Weights of a small mixture-of-experts language model, trained from scratch on English Wikipedia.
Experts: 256 experts in each of 11 layers, 96 squared ReLU neurons an expert, 4 picks a token.
Below are experts of layer 8 (counted from 0) of a mixture-of-experts language model. Rows are named router (the router's row for the expert) and show model dimensions 0-223. Each number is 128 + 32 x the weight over its row's rms, rounded and kept within 0 to 255. Numbers have three digits each.
After each expert's rows: a language model's description of what the expert responds to. This comes from a sample of Wikipedia text that the model never trained on.

# expert 9
router:137099089137157136139140126178123161153147152112110121081156116141186138108126142176143126126135101117146129106082127154083116102114186090086114153142118090167130121123096133151140135120078096059128159125081111220162121122123079201148157164175159065178135131053121152109072089144157191163080123129138133127061104124115062090135144134115184149143075110069187169175097143146119143178094078154105124130112161117138151114180127128232113101133121167112113146082131163131101188111186090117095175094126073108144115181094131132104164135091152070177139083167094141120132084148089136169176162135165126108135171136137128143131111101048097122138136161163114126136081130144099175136092
Surnames or surname pieces of people in cast lists, sports tables and name lists, such as Johnson, Smith, Lynch, Eriksen.

# expert 34
router:148125102123153109150182086189112147190174135140143149110146124119155124139101182104157117089150127115154096129043130120083111110156124121146124093083106131117129086100107174117141117063111160031117133208171131209152158171111116185134182179154158077174160145082137113103110150158153160114129115136113107093095106132120080091125174153119236157169126122121188154226136108163128190164082102117135136102149136101188123107171112083163125121093135219150125146097124140131145128106156064137091171137123113137163116159133105144115125127141123056188111134135129133120147095121087108151155161156096134077154118100163108097127112165116099172117136163115119183091098151125119157131077
Line breaks, pipes and colons before people's names or country codes in results, officeholder and roster tables, e.g. | GBR, | Preceded by, | USA.

# expert 56
router:114060159119133120112125080161103157111140127140121144032147159163156126072118138117122082184151113172080121106020128133081134155142177205152076087171088202128081159071116119152117160167090138088143140186149137176164135160115108160132170161119136095179144169090101125098131113125147110089106151126101139104093110153162130158113159144175148163179123129155178183152110100135128193158138088100070125106096111121155135136120175130213118074086109157116134143086110172142079126085175139162081148084121111062151130122136116160088095141125102136143113151106160114147118094121081144175198134178110108078140163105141091134110089127087087092133142166145125110126092124122125172142087
Capital G starting a name or title word, usually after a list dash, comma, quote or pipe, such as Giorgio, Gary, "Golden Days".

# expert 24
router:119069156130127071085116084199109088133135134154115088107100144172153156121117086129148103157141112170086157127091141132114098107180154170141142118108118150106125095109067168138116102136137137056104183144059149142140102138121085159122147181141129096196184146097116130118093121178094170121124169139128076089112119148172119096124169134178140167162075099178189148166099128157135112127123114141114151085106161117184145147155179107121117125127080245080094118153115172138107184164157093126105186101128103127095139178165117107108105115128123095148180118148122124125126036097074177097134161178133112141102101068105087182155137154135092089161161156137106136169091131137071149147065
Phrases like of the, on the, throughout the following a noun in expository prose, such as effects on the Earth, Affairs of the.

# expert 8
router:125156106139151121141154100172161108151166179088117111089132157160161144039060151094133094131156071117126118102073181104113098157135135119124093168139136153137133140115116131117099090101050091070150155145106083175179091124133105170123143179117152088157150171082126157070127111132137167155107087164106107136095080094131095116112194154125143138135121133115127080192075134152112150169096114103112108100057133106143167146136118139223129065093143181140140080111106176140121169181162098167113198076175083150129118186102115124068139133098128048206204116166100145146171081153129093130151119158143124111115100112109134141131116139128089120134129154162143098121074082136112114113112
Common Western given names opening a person's name in lists, tables and credits, such as David, Jean, Richard, Jan, Luc, often partial (Daniel-a, Georg-es).

# expert 39
router:149128112113136089117113108159179116147151137095181103085158147133146150137088101117135079142132083099119119153069119157097066125154111118116100126084138150148152125059168115123108092188104169137129147168078161152151126175116133198170118176134147082116201107105143102097163126197153167074125108092117141120084099122196054139076125162161213155126123105125160160172138096115159139117103143138168140136107118162198126103159159112186085135100107175118108096057127171162082151160163115202093173107182114090136117119156078116121125178090160050123125147099097144130174112122115159070136164147096142103103114033170092146109119170153098127108091114123104117115106131129131080124144
The letter J or j in names and words, often a first-name initial after a list dash, such as Jonas, Jerry, Marj, Gligorijević.

# expert 2
router:115126076137147106097149036157126156170179132123107140092088135128122079131112125102143114155167138179132135143037151157096146098096140170096126087142131095135118133087131127139103101123127116026136173209113165153155127081163087186079185175160121060171138136101074087099050133142129154092098157145147145114112148134132100134130134130149191130207102086153134159233107141145141186155102097140173158115095157105141113063153117053189102154124110140123113108104141156110150140156174113113131142152185128109112133104153163126117128125143110081135153095158107190087141123145104075108144138178109139122084105111138099165083157136046121085170133131107107135151124136123082131132152
Single capital-letter pieces starting acronyms or names, mostly I, U, N and "al", after commas, pipes, parentheses or "of", such as UMass, UTSA, (CFPB).

# expert 60
router:161129075109178121138165079174119111144158151113132152119078158131137125153122119168110131120156111146127147081082143155081093084149149149154124113170123141167134101126102125133117126166119064079102081131070162181180099138145113197089175168123121049171140081091169105125083137123178139110109150101131116080092134129136097126097209154165148145161043097117153150187099146091093107165113053104122124102116143128166133123126193130223148108099119174141064081120136133167102215129151075137091146083169065102131073163171136102110106161086127071160120087102116133125150142150122104100155155138102105081086124083131116170092117193120147124119118134101139112122106138169108124175093
Month names and day or year numerals in dates, such as February to May, June 5, January 13, plus coordinate digits.

# expert 10
router:127124140126131119129142069123111184118133148102194105144138126151136102108111142120142112164130115113132101135081146099107144115190117175145106162128136137135127141097085136152120120114074131081138145189100148175142139133150143177128172204130140077176202156103119110110122149130103175108107097181109120116090130102124064055074165135178137119196072135143143124180099134186115209170125109095114102110066161090139104056087114162163124149113152195075112169074072113186106153125195116122150191107149153109113121120113074121077116146125120079157158126135120164126126093130084128131128114136154104079160184052103083152084092132096113145150159130113105080091044116162078148101139
Commas, pipes, colons and spaces right after a digit in stats tables and census counts, such as 175 | .241, 1,485 people, 552.

# expert 35
router:127118121155117126104127095143133130126192144117158118072193129161115176126122146124092113134155092115135134107085150144126135116186165073125148121106134152156133122121063123148122124113100115042153134161124111166163124140139109194117145187112187081168181155080096170110055125152148176096109137134111088143084105109093097088139140138118160158135101124109169151177096163142117173188137106129122124092085202093171178123130109097221130124110095175099152099108105176148114176152164115131113219127142105115128108227133148086093098154077137065175127131171091162120184114109075146169150188155120093111120116106154141140104091131099082161142124134125136132119045101130068156099090
Given names and their word pieces, often after a title, pipe or dash in politics or sports tables, such as John, Rick, Ollie.

# expert 38
router:094067125149133079087123113198140150174194122128160158124153120190185131111101164107111142114163089131065077111074167143129131138170161166147137157137112101172088120122132150151118127132086100082136167177049161186145093118130107190105195169103128080159157130104105131125157059149121181125106127152097121119094140135121120141094147137142196139166106076140185151185102125149133132189073122129098092113086158116167152114135169140173105100114083163097101126073109188154070209117156099186124144129148091107115123179077116087141125125088117125189117144139092112127098094117088159112160173132147155108111141068119061159101151109078076092159125147104103099164117119112102140135102
Mid-word pieces of foreign, transliterated or Latin taxonomic names, non-Latin script bytes, the en dash in tennis scores, and list-ending line breaks.

# expert 49
router:109116098172154145101065103151105193136207186140147149116114163143137125099146114126103119107118095127141096144111088152094096085103109135131146111103086122120107163141143201104103140142117152110160106183135121179154139159142127140138174182114165084159188132139092143106116120162070201085147143117073125098076145127144110092126149151188111119169101143158160156201152129137149139164126080154130127109106127148174130135126194111239140145097091150101099140101131154185134159087176144147074189159148112095116080142100100080149152144109141089078143065137091139153169105124092089161187147114105082128114178057137106161166182153130087122139107210158124148092091169121099121146174
Word-initial X or Q and rare syllables, mostly in names of games, consoles and people, such as Xbox, Xavier, Xenia, Q.

# expert 18
router:108112149155155125085118128124146138133170127155204140144164114151187091106092102164174110166174143163127143096041126134106098142190113161099131091102115154119115156112103153134138145104089103059163155164114155169160117139141111211101144184159118073140155160168134136112121143121158230078083140133132159160138162141101113124117176181133163141142127083122161148176135101140150135106093076074160102154122127158175106112150124096209144087120103162134122121053119136186126177149177062154149148101145133152120082183094081087170110136092139032174112143124131170094180134132116151117181134139143185125132141102111105141150131115130127176128147149174084139120052160160095085119118
Capitalized opening pieces of names and words, especially De, La, Le and L after pipes or dashes, such as DeMarcco, De Soto.

# expert 29
router:127095103157149149163159098132124165126174140139131097098161101135106152092086138094119140120137102152113101178076151107098129109202209174125154136142092103189112150061096147137130115137103136127084157188095140206188098138121122182126171154123150107160171182100083116125114141163087139128110146148077124128112109091122087120150168208203157138216099146109180111194107106155116117116100102141063134178133129096130158089167142073177146118121114187107089140110127101141145158148142094142142219165109135109131097155129145103091171135097122124123112151121123144097147106139066200102174139155134090120116146000158113152148142113125138119136135129149114116158095115184149159128115
Pipes, dashes, spaces and leading digits in tables of scores, dates and episodes, such as | 4, 6–4, 1422.

# expert 5
router:103102126142165152126122115143154139186149183139136134141128196118152141118104129120134128097120133201114183099096148104138103093118163158069130168145129138170124127109106140136079109089106139110173183166127157207141101122097109178086153193104111088190130171123151081135075099191102180107124119215131135131121117102146082114130158193139161175134090082168143160189097152161142144118105135114146127079092173133160140114126178088195139136098098203130126123128094139149073170154176103150111204115130081154129104168145133145122085063116105116160148097137078124138188072142071137111136169109111158117148114078121080168117142082068086143109161147141077091146133107142187089105128
Nouns and word pieces for land use, resources and industry, often before area or house, such as farm, rural, oil, ware(house).

# expert 19
router:139098127126202096124144087209150148138147146131143116114127125177143154070083073086146129160123123139121133044087160120118108126166142177097178153174166170084089114131113157133100133126096108052084162139117144168204105128119106136139150160154137088183173134074130138087084120141098173107175124135068157056116142130106063170119144150157189150160091143149165130187097136119111171180151090106091133106101180166143112093123140164161156154094101202087084134125140138173120145130138100172120195101095148120124082162161146099147111071111175062187146145125149140148158119120064128112155158139137098118065158085110140175125128145123109135139102123124107089114053125107135112139088
Function words that start time expressions before a date or period, such as on the, during the, the following year, the next day.

# expert 7
router:118123092158129092150188084120101134170201133141120132151142156151128104090095114096111114159098098137110149105014119118093106154131113173102138121158138106130133112095098125104092091110146078091108125185135166151181128152133140182108172168136131076186171165140176076095147148204059139152136148164112130099111134160164105107095158189178162148159137085173153108142108174223176131148124095164113141136056121062137122102142136098203130183105118158137126116094130145163090164143173137108114117100115101149108127151129061188170138079108103107102155086104080145126161124127079170076165118121098093120118105078133143137120180146067149099120122129113083102169091124097130168122093
A capital initial letter starting a proper name, often a club or team name in league tables or lists, such as Buckingham Town, Björninn.

# expert 61
router:111084138099133098107101087182162163142167138125121158139073110149105106093117113163136082166113054154155107093073117106171098135183159144148110087125158121114097138133093169157157119164097097094113160168115197156149121175148135193119203175169166117175126088121097131108083125202126133124100137134073119101136131162109135150115178182167163095191150061146143143126132197152135108105108125079075109117105126109177153106168166129169092153143147177098105158103136130137118187137159082129114171095149095105115060152091142123108114123182109053168154106146103113142132051149091149108127123165104167079135139068139060201163109165115098115145105105101116115155061159118109102139107
Quantifiers and spatial particles, often as prefixes or sentence openers, such as all, among, one of, Over the years, outgrew, overstepped.

# expert 42
router:164104106120098076129107127137099148141142163153128085109114158137148128140110081148133103142176089110143101152062145155112059149133179110138136093129110159106088104063097126133120160138132140059124156203101095177160076120107090194132201201105137080166163133148115139078105069166118178144078144151139122082132137147156113088104150162159152133162072085132180107197105108138113210123130122129089119106094103073179134096090136099165116111094127130127097099148086130130139210156160071122065164140099084128171149148109105155113161128138131120091118135151081097142109074158106157130138187165127097072100141080130110131107141133091066127159133159165105106096060151154069141105083
LaTeX symbols, braces, underscores, dollar signs and SMILES characters in formulas, plus parentheses and pipes in numeric tables, such as \overline{, CC=.

# expert 48
router:095092137154177065082131085215168102168171159158146136088106153202139167121152125109123131151143082178104113107102151135146142135146149175134105147138126153128101122117107159120162131101089150075122135144085144192124103144135100165083179182160120073161170111110136099088083138170114155067104136142075133112085146156179049109135149135140167201184112086142158176169109166168150118128139099156137167127084151114153138133163121129132118137099126255062105176162102169162121176156169110166113190119153134088132122132120118138096107120140085081135154111139107118128146132128088178095157098201138104081086173087123117173129129145122126120133141141142132145149051128113115119130075
The or preposition-plus-the after verbs or sentence starts in narrative prose, such as vetoed the, from the, The store, List of.

# expert 63
router:135093095111154096131125080201136150190129119157118136102093107130155120090130143143144094127163087120132119089039082102084150113171133155135105077110130191140094117092096156156138205111090147093092180211130153155144138166094069139150156198127145053136188144061150139116135115128071132164128141149089147105109159157136098116118182140166197173169103094137154167183130065153124136121088099144139132097114134140140151110132165132155141075097133208128114137113132133117099141122166129123104178100164129111109085181123150130079138114161156067137136121176173155109165125126067139156159182141103112176069160078088063112105151143098090113116160160180129092136125146143086145132083
Field labels and separators in album, song and award listings, such as Genre:, Released:, Billboard, Award for Best, quoted song-title cells.

# expert 45
router:097171156144145107069124115164134177178155175133111162116158136156182149108097106092119070129150068125137099118101114111101087131122190123115148123150096115149099172097135132125164173125100121092156142193127135165130112168140098163143114187140168030167145156129146070138138146159116150098109132161102154096094094105134043109090197131139164125189081119102160158159142121117154144138142102112127149071110149163165145081145202126192137132109117178112077098117141140188080163100191073153108147101129111122102074153153103158082084105160121087136185095123094154096167113096087169140159179136087122108109142070157042172125125159093094131120157165126121161102116117183146163100114
Nouns for published accounts or commentary, usually after a or the, such as report, review, article, news, comment, announcement.

# expert 30
router:136143140124176092121162108141108146165174141143129102125132095173119105071139104134152120163136091165180102133109081115095042154139172135121166123138112158127061138124103159153112132104115095143153161209109148157149141155118101156118168179084095065140141205105159145127105105146141166134118105184173107083120139150110099105122195131136152176154082148151145126183165145112149131139170101128158143109050119066148201144132147147199065109107092167067140110105085178198132163140229068150122180110100083081105135130099142121104074078155148102130106099118142137174123122115099166141161154198161127096133120098129075164093155134118109143151166132118082135121097119183114092111122
Verb stems awaiting -ing or -ed suffixes after by, of or commas, such as joining, linking, depicting, plus coordinate primes and mid-number digits.

# expert 16
router:123142143151093139149158099124108160160163136135128153070136164132183107145110153130134153112152102140112122113027131163101117104156167128119093113118124099068127147117083108129131132083095104071179117157109160201177121168133076190111213156160153074176145114116094155091090110139164189115090094159102129073063091138126131097141133167181157132133094125124156160141065137141090147145109061133113136145083145067151154126160126101213079133137143147072174135099118126170126158111151103116105168146090105134169109153154119087116153157091116113146090114148067161126121086139050171112150166144158143106143163073126120162160139120056086173111163128102148114124069123141082141103047
First capital piece of a split surname or given name, often after Mc or Mac: Z in Zvi, McL in McLarty, Sch, S in Satterfield.

# expert 23
router:106141130127156061086106104150115155167190137139181085126134146172118138080061145145118161167137115197097127114100154089095107126189140139121139121143088134114089102119100136171153156143093115100098155178109193196162148096114129163088170185147144093145144158129168100116082079163153173106075141139121127043100108100165116126101203170150178120168072111127134139192111182106142144183065102068125132130116130080126108141176138073168096116117088207124100150111071153116055162160177074146122153121091100112062103142134120108062126144120106094137135099120117087111135089110128156146184122164110122106110162077159094141124142179125084130121114115145104148136083087143120132118099
Main and auxiliary verbs right after a subject or modal, such as are, has, contains, having, be in albeit.